config.toml
experts_per_token = 2
d_expert = 176
hidden_act = "gelu"
moe_layers = [1, 2, 3, 4, 5, 6, 7, 8]
normalize_top_k = false
balance_bias = false
norm = "layernorm"
norm_eps = 1e-05
optimizer = "muon_variant"
learning_rate = 0.00606
beta1 = 0.93
batch_tokens = [32768, 65536, 131072]
max_seq_len = 512
max_steps = 4054
dataset = "wikipedia_en"
Below are experts of layer 4 (counted from 0) of a mixture-of-experts language model. Rows are named router (the router's row for the expert), up (a neuron's input weights, with its number), down (a neuron's output weights, with its number) and show model dimensions 128-191. Each number is 500 + 50 x the weight over its row's rms, rounded and kept within 0 to 999. Numbers have three digits each.
Before each expert's rows: a language model's description of what the expert responds to; "comes before" lists some tokens at least twice as common just after its tokens as in all text. This comes from a sample of Wikipedia text that the model never trained on. Tokens count by the router's weight.

# expert 25
It responds to: Main verbs and participles
comes before: " to", " in", " the", " by", " on", " a"
router:439509481607496525519516601525503525462550406452505537477503493593480468475550480522507546575403491503494569446538511541578533534539409428417547466552449516512470382544528526518462511511371435
up0:541537517520511498434520475550499508604474584463522571548461541489506477568448440475504481595502583610526491499572589543552470504522443462522535630561512418453541435547560429458549554462497495
down0:464481432531554503524552407426566554440522451411595458454481452481485593520533497510512486437527496501549510536527455495573449373492493510464545502488458531507478574572458400544507526518478482
up1:459474501441574491504488487521429478491460468428491606536511463490541533528489482556459458476537529540512417496441420460491463399560488517471565493537472523493419573436477586525514467586420447
down1:516484481573463534497498498546480464496487544461478423491533606628443563438555459564518482489477483456432445438576561553486542393483474498442562441521659448453525496599520472493403481402527539

# expert 17
It responds to: Table header cells
comes before: "\n", " |", "|", " ", "---|---|---|---|", " %"
router:495512566531431489543408529536535589525556531496528533531524494496504540509497511531424548465388536475548548413385522471613447538542465524476560437478479407557521517572523494604551500506402470
up0:467517540385494542512543567482468479496505518579504477428486521573562510572528516448441406487422560492460523448571518571591531587541497459506582522576566452458532609498515489621482514464522504
down0:516380498491484526456396507351520490514530527500540556471429516514533437477555471599467384449538489579575532530484492548482536501504550497455495471436540446414480487547629527460557569427552446
up1:483423657514496528483445435542537500491505470407429523476567529487529503474520491512522443634527542436533397461507426486498457539517471446489403496381465550565442453506552525458474629466454428
down1:506444593421460518404526473554583542470584387453481605434536569431487523561440504501472530516607486435534633421429483457506454495554505380562544475460414487442569516451559570509558559572483562

# expert 31
It responds to: Institution name words
comes before: ",", ".", " of", " States", " School", " ("
router:470581572525509461545462513566506490499545478434492559511478535521456490488469496576418470485468494463545482472511550425425539532540449507469427502514385514488524436501561552489490586496467449
up0:469399351386570400539499595546513535508448527469516551454424522473536502431477480611395387495367603531513472485535488485523541499471458500498522519455515439473485503524507571526545603515532443
down0:524500487433537583614485452495508433521487539560635500467405489457574471557448507481527472565527454502454537453600520446507514465560419562512535512516497529517418604511517439517444421494553501
up1:411556497491509474504583396577536536558517466518505508451517512474529445515419425493471488459467521497533481583583535516479489487504511634477484421483418425448497435521474505472507516419434475
down1:478483465477494416580490549472517492511552443496415446490547525571567540546529500586433382457495533482556507451480429429473485471549440553432457431557503443512583440528566482506463449537544579

# expert 14
It responds to: Sentence-ending punctuation
comes before: "\n", " The", " In", " He", " It", "-"
router:443525460555486441525453573542497593459480561440472523500575516540442360537532479648522518529429460448554548482482583474483419515510433507443430458538450471478510485456509550539544448566494509
up0:451503517505474547476471522593508499564498413447501506423461536501488459430474498443503479489551484420546617537455463588537549502443417430461518501561537499397469476491423546566632517424548601
down0:415485520475481519558553414395497467468559561569442508454455528548555573539549457487402549501462551660528564515568550454540499551549504535598494512421417523556591462538416538581496535557559544
up1:490505403531443551538460568434567457371466530518550443458491580527495581583546548356595532454430520501475491507447638509639466515579527491472504479513522581454552507535463459588551469423445480
down1:447435475516488519546465532506514436579470543530448462529478536457430421516533428479472467470516497544487441472560522433530527496498474424483495447471533583510508511525499537468560498429509467

# expert 19
It responds to: Digits in numbers
comes before: " |", ")", "th", " m", "),", "/"
router:426534461584513482487471470562486536478486534475491536501522561510421508554515488587448498504472530486513581491531522398555468549537494484485446486554454490451462514515546541500592558545470479
up0:546465554529466507550503501457491475465524525552551474383512540465462511539460459595540488457534528507508425539494432500412549518467543525538588534552398524586492472490489530401509432484502406
down0:521483473461625568459619479495457529467561488522467419444485453509542497394544493492456478518477510548513487501547570408485496455521499453548515504521550500551520517525582382463545488533471518
up1:464473514485556494448451622467504509509554475455514473614516454434519530508520494461542504608403503537506459510490478518532450536517497519482404536447561499455456471474525545464470410485536444
down1:511435447460424514561426440471378417471474370496458452497491556434435569462521463518526431576425497460554516443412546517430476515522548459537479454492521486472473493513567527421499486508497490

# expert 5
It responds to: Prepositions and relative words
comes before: " the", " he", " was", " a", " his", " is"
router:448529464627516399521404481491627513505602492508411522540523527598503522479532428622496534544446484488562529504514570491474512561505515479531472499580484507513437515370515591459460558462444475
up0:451480463579526487477554546566531428498477521449486531460592540510521485515582496457637544450514533569494442488569460403538468567513534456502457499523525453472478524522555416484478596529588602
down0:494432492543456522509519465506467443619518473456517431459474466422612435588563502568429489505513516488464463463489368511536574483512516491535426482450555479518513488495484420576520513519508552
up1:487382446510540526507566529551438436540510550412521466495488473464497528454462457503507510430500424492528487533526419507576419562500549453559516495481475437532527445451615532374561494525475551
down1:405550490472474495511539506512396490473469487492483464606496458525493494436508465489422535505541509552426576509567426519393560480506437577466438444473451518531493490556482532477593487486501542

# expert 24
It responds to: Copulas and adverb endings
comes before: " a", " the", " in", " as", " an", " known"
router:475487480591540470531361543484572448510523486502447500494440573517498508559556408520524547575414499529536510501533572477459464476559527436488460484594470534505466476402550560566467531483403506
up0:449499461583498475500553452520476525437484543545501477480532532482476526495446389486492436567384470507459526484476409473499551443516491463478401479512508575437416462442603545425466532514412560
down0:491452475382524429551441475630509448579407452509541502413468467451573579539534448517525530471525534556471541508504567522507580504504466517442596534465482583532428500463518474492414532484533513
up1:535535526531473539500537564451548536488536498444509549477516479499504533420378406512522514484449544494419505569561523446558437515528551564493557472508453453467491499497423466524387430437542404
down1:500541544535560529455643595472474462496577530480566452573427494525518566512532455479547515433478421481464473446445465463433511401507495504442569479514379504514440445507511596460493456538501489

# expert 9
It responds to: Auxiliaries and contractions
comes before: "s", " be", " the", " been", " a", " not"
router:410567492450495494567395476461501517432537393389460487484491553498427472503520408463550423606455413473509638464513540468538422558528422513558474524631480535481547500480565496500431558628443451
up0:474461421548532515508514403502522463459544590532502527505530573435539493458525469549532526632372545414497486502466501563554473485556502547517584456524437477480508419527510488456523507604545464
down0:546479541580514505530477511434523480476537497628530488589428536404512476461443477461499455576498494511439569523502410522598460454560486508521565499467505492450537444437464488418681506462552536
up1:499511421453468457522476455451586541500529553567473504489467542552531402463589474499460458548506423474561448569453453533474554529519487529437508515488468599486598399467489508501543446560400532
down1:561493521527450555478466500556466441532509507491508466501516484515470542509484418526486468497523529496425520415370512584536512371463465435536460451500527523494505615486531557484461475476399535

# expert 8
It responds to: Line breaks before entries
comes before: "-", "|", "\n", "==", "The", "==="
router:470517456509430375575490556498537539510534522440499486532496507466526497554539447599436493538489479412513572425421560453581517542538522465496438481550483506445428459429544454566570578570502475
up0:484514398554512473447485494489424493433477605488493449455401472493453423543433472531524522502529559483525572544535492495467558460471445445502513466564557534444507536584432428467467391539530544
down0:559438502431502478533409487536506558530468539462456562555406573387393595530509575484475518555484483530570419520451442534597540542506580423547540571470414429467459489655490461538640532531565495
up1:516511525511442446497544477519512501423432490534574515513454563536527513475530515538465514456540478535524478573479554527604529510503598570484458511575483514517426488476520469516528377488542519
down1:532459506501408538484487492519534555553514561513539500512571554519446478457528563527583507495503433450479493432441437565490480416451516463588436609508554497563482528624444463553503471611453506

# expert 15
It responds to: Numbers in tables
comes before: " |", ";", "th", "'", " km", " /"
router:360545514578503443511468483518483542441520554429512594562566497570496436514485518534483558518450450439533533423549559475460449570509443462438484405512385400466474491490507485516549524510395459
up0:479498513548434462505498494411483570371598527530502549543566496496550455456522489479475522428581522528504493485448503483409463589549496441462553462515540439491495508600426479523488447474576366
down0:579552493529545443492520480595570504512568614453466499587464444438442480426507426524326500463491461517496579507420559457451552447454504471494474489570512515562518524387463536489501492636505617
up1:489484512529456436489525499463505560485451480472496513459470554484479482589669533460486493491519524502555571553535595454571443510481469504555511411603463420383517483490494484541473553426477425
down1:534552578469534544479463510518437448446527510613620431530418534472453511478478599469453535520512493506398511461451414573493569420527406524421546369431489602468526505464432491567521508596493446

# expert 22
It responds to: Prepositions in career narration
comes before: " the", " a", " his", " an", " in", " well"
router:469511527536546507548436555538574645420551489524491472473494459570461468455590538507581574478440436467505579503527523474435454554521440433438516491538448443472396416537522479615503484491450487
up0:449523497488487412443495565525516508530636531497512500455544468505464514508496562476414429458504423547524529539512524556479528485573535525605390461560521542467517488627518511371513425514629528
down0:499399507522488447509423498446457515455480524470481468506523481449453543513406444496510485620539480583428497488441525460452537477441495605562504547487525372479567534499536485497436536534501415
up1:443460480528462452468468578457405577565532505447578579495492415449523482535493490476579475409475528475496430624558421414571555481522484527560564524463586420526464451580477418472515419558542502
down1:507487489492595473411541505500553449516398494466513603467443495557511495552490528474412435513515523516436576588528543563462463476465456415537446509522444533466470496547452508443480493481472481

# expert 7
It responds to: Plural and noun endings
comes before: ",", ".", " of", " and", " in", " were"
router:451536474515392551519500461526459477462552433479491491554558513506436514445487489507517539567453544497509568495465552414497490564573482497474508370553481442443563370532605495549490542457445465
up0:433405486547426475422477489406530539563411480447523587488435532420489512599585463467494591493502502495533437547532550483566616524492471478564496459507525656570495491511530564568541474471511619
down0:552494538414552549465459484449374447539407597482506535492574550513496553530394439526552438517485488439492456562484465478438439555380503552474540504441557555507498554455532507551558455546532535
up1:565495526439468485516478471561515456534509492556499523497494447430551519420456448575446418502482543483441519524568443471429444544437512475531461377488457406528426449440503470552490486484481398
down1:447470459468397498547494556526450522581458446529553521418487529568439486580541566467500409475384499458513442531502479543495612432559487498576524499533386482492520468535473495536462469528524442

# expert 12
It responds to: Infobox list dashes
comes before: ":", " P", " -", " Born", " Species", " Coordinates"
router:426601514514492463643468606461509516443532483411469489549482496507402482465564499606418554447506398483532482491524533531541516553580543502365506456506501491439429519535511526570534550471467461
up0:441491492576549495505514520476547450522533501459585502510420562523482509508409494608469478501539471454463458515493441447481462558575479607451459539456514601498532444489493560399475558589448540
down0:414550516599541443484526471518472555498491530575470537563438540516518429538484544540514478460491476545591498483447538510455532452503514494502503451487495439465554509551455480447577371422536558
up1:495457457473531501613504502519417501454477452496560437488486479577479476378490502511486576460370452552468478516456574521436588439483494482487470496515561508498537478440538553438455491464427553
down1:560608470552517496509507481494489551493522409563426424403486449564509558494495383475503465525482536458541475510609493557504507445512530535537452531577489510496436470438579547494464510537473495

# expert 0
It responds to: Table pipes, on-prepositions
comes before: "\n", " ", " 0", " —", " 1", " 2"
router:520564498557376454511490478529543635521555464402443524481572432591407528440567495497472496476467411472507496517455443425540457564516496509488482416548468378511409443582595472535501546485475491
up0:538451489487603535531485490487522540587519526490524335469575491482491548401487592424469519507506526512504485520478555508551474543438508460555455545464455493559469484596493515522553520436553494
down0:506449509470495515498563608545451472521578485513433507426567509407467494557584555463487511564543528467498550451532447505457518458411521524555577467552516547555488437471651450538480464604566507
up1:426584552580464503536499501481462473421506490525468528468586466498481460461524488446482416468408509554518516506617482541471515445500537514447427522590496463507476522492446504385512543568451587
down1:515531501510515516576539499548532544529560562516499532492561506494517539539547520489532559557425481506582492462533476507532549597480461467542502531520466490455587482586498441545476489566474550